Experts of a small language model.
Size: 12 layers, width 128, vocabulary 8192.
Training: a variant of SOAP for the experts, 289M tokens, 4407 steps.
Below are experts of layer 2 (counted from 0) of a mixture-of-experts language model. Rows are named down (a neuron's output weights, with its number) and show model dimensions 0-127. Each number is 500 + 40 x the weight over its row's rms, rounded and kept within 0 to 999. Numbers have three digits each.
Before each expert's rows: "comes before" lists some tokens at least twice as common just after its tokens as in all text. This comes from a sample of Wikipedia text that the model never trained on. Tokens count by the router's weight.

# expert 52
comes before: "=", "\n", "The", " |", "\n\n", "In"
down0:526427498452490442507526435531415478481503468481491438546473431499507506569474458517449524504519446517469465486588498450532563533501484568545448421519528494560516530476489502505505514516466529502441526469517559502439562498496501533510512505462551524508474541513503527499517488508572519540501431500484525503491582496518565501503426511582544428491449455565440525535422515486431584548442
down1:519459450525575469486512526478512520517503471537526523540514517517489471450525537439503476529495492523510461513517435472464613461461541513526541555531471549448420461437407481529487475445524523499476523519509538535471478463495451455354435477453441441473496508509428549556567503507508486559457492514506462528499454475524478465427553476480455599513502460477445506505489465472545505472468
down2:447504455536433449497461539532556504474476458522448467510503529505521482580500508458504502476441501501528495530491510502520511436492461535562493498463548542494501474394462449491464479509496441494402523471526526487560403522506499497432507505501544524529495543560494435551519445538447559483437562454592524523505505426524532455468501511522469429474499597572488477502492539430423499495474
down3:444449436455525499476570464458445541548540510500564535473499514519474471498481476489544517532509520524510483565475469510424538478509535473483480509466488534513530508467375553515497461527495565539516563461520584589485509479474451528516513517465554537454493594451513483496571432552497553518512453505434469459497423505529499441489544452480542495493462481560525529527493484521616557502513
down4:502519468508529538483579523540446427512496483443478487575493492509457457476502496443511489491493428549462450534564536506500518558402623526521518441484446529420502530430460497482477579470468441474532541483435499517476513502451506483462514561426480445562513517469513517506523547523484454550538546460465485563529512449529561522469523519510496502518556459515427556500530555526460540530524

# expert 41
comes before: "-", "|", "\n", "  ", " Animalia", " %"
down7:490473447539523544512466503530525468448486536531507573446499500542508526565431482524478513514417532527435448499515465505527540507459538520490498515551490485521411534422497502447454522487438472459582494435536500458527486545440552546497475550498500476545518542466361561536460493515464487515558522461453449477492489473479535565480498484564467538553491524570532454469489459449437536553480
down8:554515476565407527509543506456444478499528502526513479510483516483486485527462515462545481531461551488567475444493437400461522522529532487455469560535580478528521580526490405567517558499491589508472502553512506452472431486445482526511469504499507553513527524554434491568468463442516454455515445482593616479509518476514549526532515508471495466475516492428508481509528452507544466497501
down9:449484505488550444482524473465492492492531476564555549564461546498518441488427519487539534512405495587533528517529488528470463561528472547450492495502416551480533517484517560509548511414547488457509464468574534562550474516466366512532474495515521511538454511527480496500574499511556525539550457493490452515466551468497477569503497527426479468515458528509520476586446533529461465476535
down10:483422527488488525431608507541456449491541430444534457484492505547446502469485479471460522496502523553533493485511562498552547532436516537456534502504446524488484538404494544506532499510450547485445442541462575522525550515472553531464511470427561465457498580486526513550520503520527462522572524489523498518561464527451518529469513514504397467477511495532502494496397489480482564565444
down11:489463569472473509496493461529463434487488472429488496463521482567526514492567479499604544513501503543523500523498365579550508537447509507482471489547549511460498485494457478519557459524550439522518579531499544552426434522473492457483603517433480414550500480540525522466466527504554468460540485499581493510517520505492549539478455506544472524505495472566486514494556467433472546492476

# expert 27
comes before: "|", "-", "The", "In", "=", "On"
down7:417432502438487549513464497483481472522523393468507423469461518518500577526467472516523410464513505564478506500592567523498551478516439524494444540459481530490406495506460464506521512437480504497494514537435497574513515472505523461529528539444533487550532495562442501486453515544506464593505489505509526555417461484463521472571521515415464485561507491526547480465508469444515500545486
down8:494496521480510489475477521440495516460498535445476459473481517540480530483576481500513462504527429516536533495548530541424545493453417452548479449480460585493511472488478461553595484506522446495522517520394504531496418552523418504496515496441470538457472499498513566473490563499459501562387532513539493608452546464519496448480485525462523529509542502473491524489494515536513527519609
down9:485502513518528497529468508524449489473432470410483483491521486567491497464552534537517529480496517483461562517414501458521479494533498523430533511504507481530493438513541579464450466432524564488500509547530540426476377522508457454533513568461535537504535457464504577567539520456474512542459558483520555497511468531535550520500435513465581482482454512507433437548531562506519592534525
down10:554480528522476459502526509480508440500485395489470458454481499464506538483541541507527524533514486523496481463488500610493506519579481449443504505564511515403493511501455412410476497518486504475494533509465514507463546531491467527541588584560589478526511528579517537551504464566513477477567485491476575553456551476514527561495527500530496508557506489528555518562582470445459487508520
down11:446549583498495489478517520424452493502521514471474476539532510510490505485498415470574493490512481478485462516504570510487534493574437502553493551544462518448554447593542469510554524543497461432554472494445536519421498477445468480547570521496561443559461460497536486458456539465457469468510496501568481508523478569495494517529463464513482421529523547616480484528508477484546558460562

# expert 30
comes before: "=", "|", "-", "\n", "\n\n", "The"
down10:500421521519547508512486493505555419492543511476485482472474509532527499501579450500488488472492590533440488542450548501500492479447503488460507561518417514497497445438478498520456509466456511553527466456494446511525538447462517452506538546419487452525539415497526574478472512531527436463410490431526487607526537465527462480529502561560509477495490555420513512475435577512486466482449
down11:506586474505512480547459465518460527512478537557457452496487389480487506540507516527486452543574518462474459514514489436519488492470491484457447536400536468429455401587485539489471490497512482532488504509570471450451499537491533473527518553550494583402441457488489531519482476536476554556497473490450568484554498464483463490487528438556539543525513547442575498467466499516479481449496
down12:469557483540492517469493524478464486469485474535536478436551512417474471461469543436566501521461471438484466526580575534527531510507418567486453483474517477537514526581575408505507496563573496526463510539480484572421558417513478600564516504483533510539484533483533543554438475485550504491501508510556469498493462513523525475504526441452458472524465512529480492543562471514545484447508
down13:534594557532456519549457540518520498448482530437545535431424512524443531547574522462530518510506551460630463494508464505528482525490424466475514498537527522525535570506568458541515503491509560518571456537541489538475472461433578544547495456514520501492482488531575487432470555453515466523533542584509512542529554507525487476450528479473502508475469524441517522537515546532528509448471
down14:490481499504505437521533467485477485482509487468496478489488397505523466467493537471491557497517479507447528525513488477452543546540593457460524440544503479490502429447474465471543462504547565411436563462470451520487494539469508532544485439500537476501605527616439458514473531479542479527513547489541564493599573508528493482530419505560475487494514441489442490474500466516572492539538

# expert 35
comes before: " |", "–", ".", ",", ";", ":"
down7:539495507467497483441455458520484489495497493515503471522482402519454505458467475549454477410516520506435580581510532452506528421461494464503507520525569452527529448474411534533495474521549473475475518483519487546489422536535527491550536483537520478467532504358480479496454490509460519448516525552479463507534555530469451459555549626545485490526477542486468506517507575488509560507529
down8:516448470469513512543525467523538453497574509575567513484484409505525540420480464578496516486467495471444492523481558523486523601489570471469476478494540472487563545423527498442468537522524512477496418456496500532548543518528514503541538583497508486503560484409600447479528456557503511493530509538483522439505497530437526490520484604486505513473548526470523490446490457537492451547471
down9:553576428443524509523524533534432469471436498561442486476439580480478480481511521468567467579493572556430558480493508500485491514530523418451525579552458400492495479491484505504496529512502515528499472502558483524546499517534482494516474492560572467502487586458425497514467527493501417496575450483480503545527533488565477530450466447485544514471488477394505484474478503495510456475501
down10:456487459544541504498494528473552520548484621539517515457500441482481533529519521528490458563526471526519495443545469470484458483494527509488551553459492496516429553423470486522441464492440529489506514493512530516571586536507459492536529486455446532418476527518488487512533553551415509572521526485498432526526466556516522549518538560538472578540496497519513518420547436506427465575441
down11:511541524497438510420466396498476489439545524470536543476512458484488507409454495501506541506500442495537529476442531427551463499514439463542476482485513512514520421549472582509466473384449462509507527498515546525481449510455489462537506651536491494529506502526471506496489396504523449452503533452534512491507501503527470485592427531533554545508486485487487517559507522512473514518475

# expert 75
comes before: " |", ":", "n", "a", "e", "y"
down0:487505440509465526490523445462499467524541538557516510497487412455448511492437538500443571466508443538447432558492481499583473520480485480469441560464523551512513455507499576535461465493561477480527524539473449530515500497456494488501459520570497513493530531481554443523503484575516453503550513524446578498522483528519557492505467392542548519472556511470404528561542576461551526519557
down1:521515521464530467526576507484521519473505483512519520515547509497533495542511552486462472552471550576561543415452498462523510450444576445491499491583531446477532570476474470505530582476530529504537503575445500517510509511418505523478431481425503546549452460465443477507486524497442449589494459440514564492452480489524572490546576493547525515514610533529463534487442507499503501522492
down2:538473545512548477589502550477525516544503479555430462550548512523439461477505446573518445482469500468515507562528509504519493486396453552550532443497442514557489564487611504529488532484607497501517532479536536446520544526471501503424488471518527471536483526514525495541454546435493532509521513471492526530464575467504458452485550576518504526536479517469444501462500520580467409531495
down3:444529519472519537479514487444530504508505405524431444479534500526450498494533499465443440564556542547533541499533499474410542507514475444474547525510452523566551520472519461534520543541501486536503499516509449548502430508485595506431544451518543453500545511535518538489512527496502510549550550396481558530510496562478487448478557523531493471578563540504488494511532591479535444427544
down4:509509512526455467532446505466528522522520517436526448534483483477505554529522458539504500530531521490499606579484505527534414535463507521484467482530537504461538526474477452489441483484515599473507528516470504520521469485489479479453499511542519500513527602504617485447442486537560472419425442470557458558463515564459489474426528560491548541421456464451497456488516507437516500558543

# expert 17
comes before: " |", ")", "–", ".", ",", ":"
down7:578519524553466507472450530527500488486520516446553504582503484516482444421580469558592487447530508414526516518488540495518554557486453533522554443505513536454500544474518542450489550582561509523571480452515494471473526466410453569468500491483528513495483496521448490500504488509514487461510523523476512532580507539461437507514481532398512482440465480479421510454437522491551568482468
down8:480451499462470490491448539515618461484444451444532556524438548501519517479511466487493467497435501432476540451550591562472573479428495491524515524482490492475444478498516511558550486501512503517548522460565451462526475541502527514462557445541521553483591471485507519481503567434543469526390523531519521475520511494499532438531458476518485469389429561489516490494509451500495514520542
down9:471480481502495499450481470498459621517489491480527405574583507595540513472463494489421532495404486486462421514525493486511519524527467465521458561468486458410423483553527528518496461524460502462503562510524551493543519491506518523518541499530540472533465450575474469474474474508509484517478502439398401437492491467538483517512450553519540546466517461479514522480458489484436535530491
down10:534430545450460472550491486543515490435497525532535527539432533528499474446454453463535503400540506537488470504443478501504504470445537573458534500499526581476476437528481413489497504573540445479457467506548489510436579534483488433512478477470487535539546497463529516544443492446556454507483423513549608522571507499427457486492471490468521506474476526566540503526471454560523528487507
down11:524575508518548474468487503547560517567463551593495539507419473527525534535504589489454423493509465572455467524448506483552509540426572519564524520459544460538534497502444479539439488511446497456510498510486482559468494533516460570549528499551454564542515513455525504574514517525490513500470514486537540480483528499497544570444512452520547578436510473452526542485507498443490450493415

# expert 47
comes before: "\n", "  ", " 0", " 1", " 2", " 3"
down0:528548490525512514526480496500573515453470524544536489425477481497485501534431492491471510451477455515481507487514509520553428485513557544488581579549520539469408497445457497510445457482516444531491533538443450499557500506536514498492483450462486444464531519463585461502495610469484483482475482590566476499440430455508575484500527461442532536549476518558480567550481451473434503501439
down1:490500473495498495491510512483548489624537480514548578571501522447525450487503546470453476533472470498530460514466484599440519476550523492537502459497439551465529493571568509471529471538478538441475483459545488453471483491482478521481536481565489398445486466457525466478483529458451460525485417496500530528473489510452397548495501402486497460508470542585535536480494496579532444496524
down2:491515491509571522489461481509447507445511488563542537447530531513440515520446464551523538551477535536511530528553480458507552503518518433446501531542570432525563451499487387485512521393497464500494576520508504511509464540513499508471507515522483512529459603519421531486429533540449445488534465491509442516550480485513478488453529569526426446564528473511565481577517533456473516471451
down3:509433487509516485509479517461479484454570504511499555543502502467451546516523482489514506497548597487485535557433511466474468471613528509544528477559453521515426480474492477473571506445501566547475459508502488557496480506508460511518519524538504528488504490521579460444472577485493576435431560541463540488496523552489526442445543412581555533531489471522437541510453511562549524484571
down4:468483512464540538437495512535509524475462518580506464519493577507449569487441531537482572545488474470450476479505455508514522505505568457523466521500528433477481547529511556491442548514585474528549445480521566502435551466475469488549472458502459434464541602441484504557474536468508554507503517483487467538501540492499489576585483588496541524570457477449523479528576433501531542520470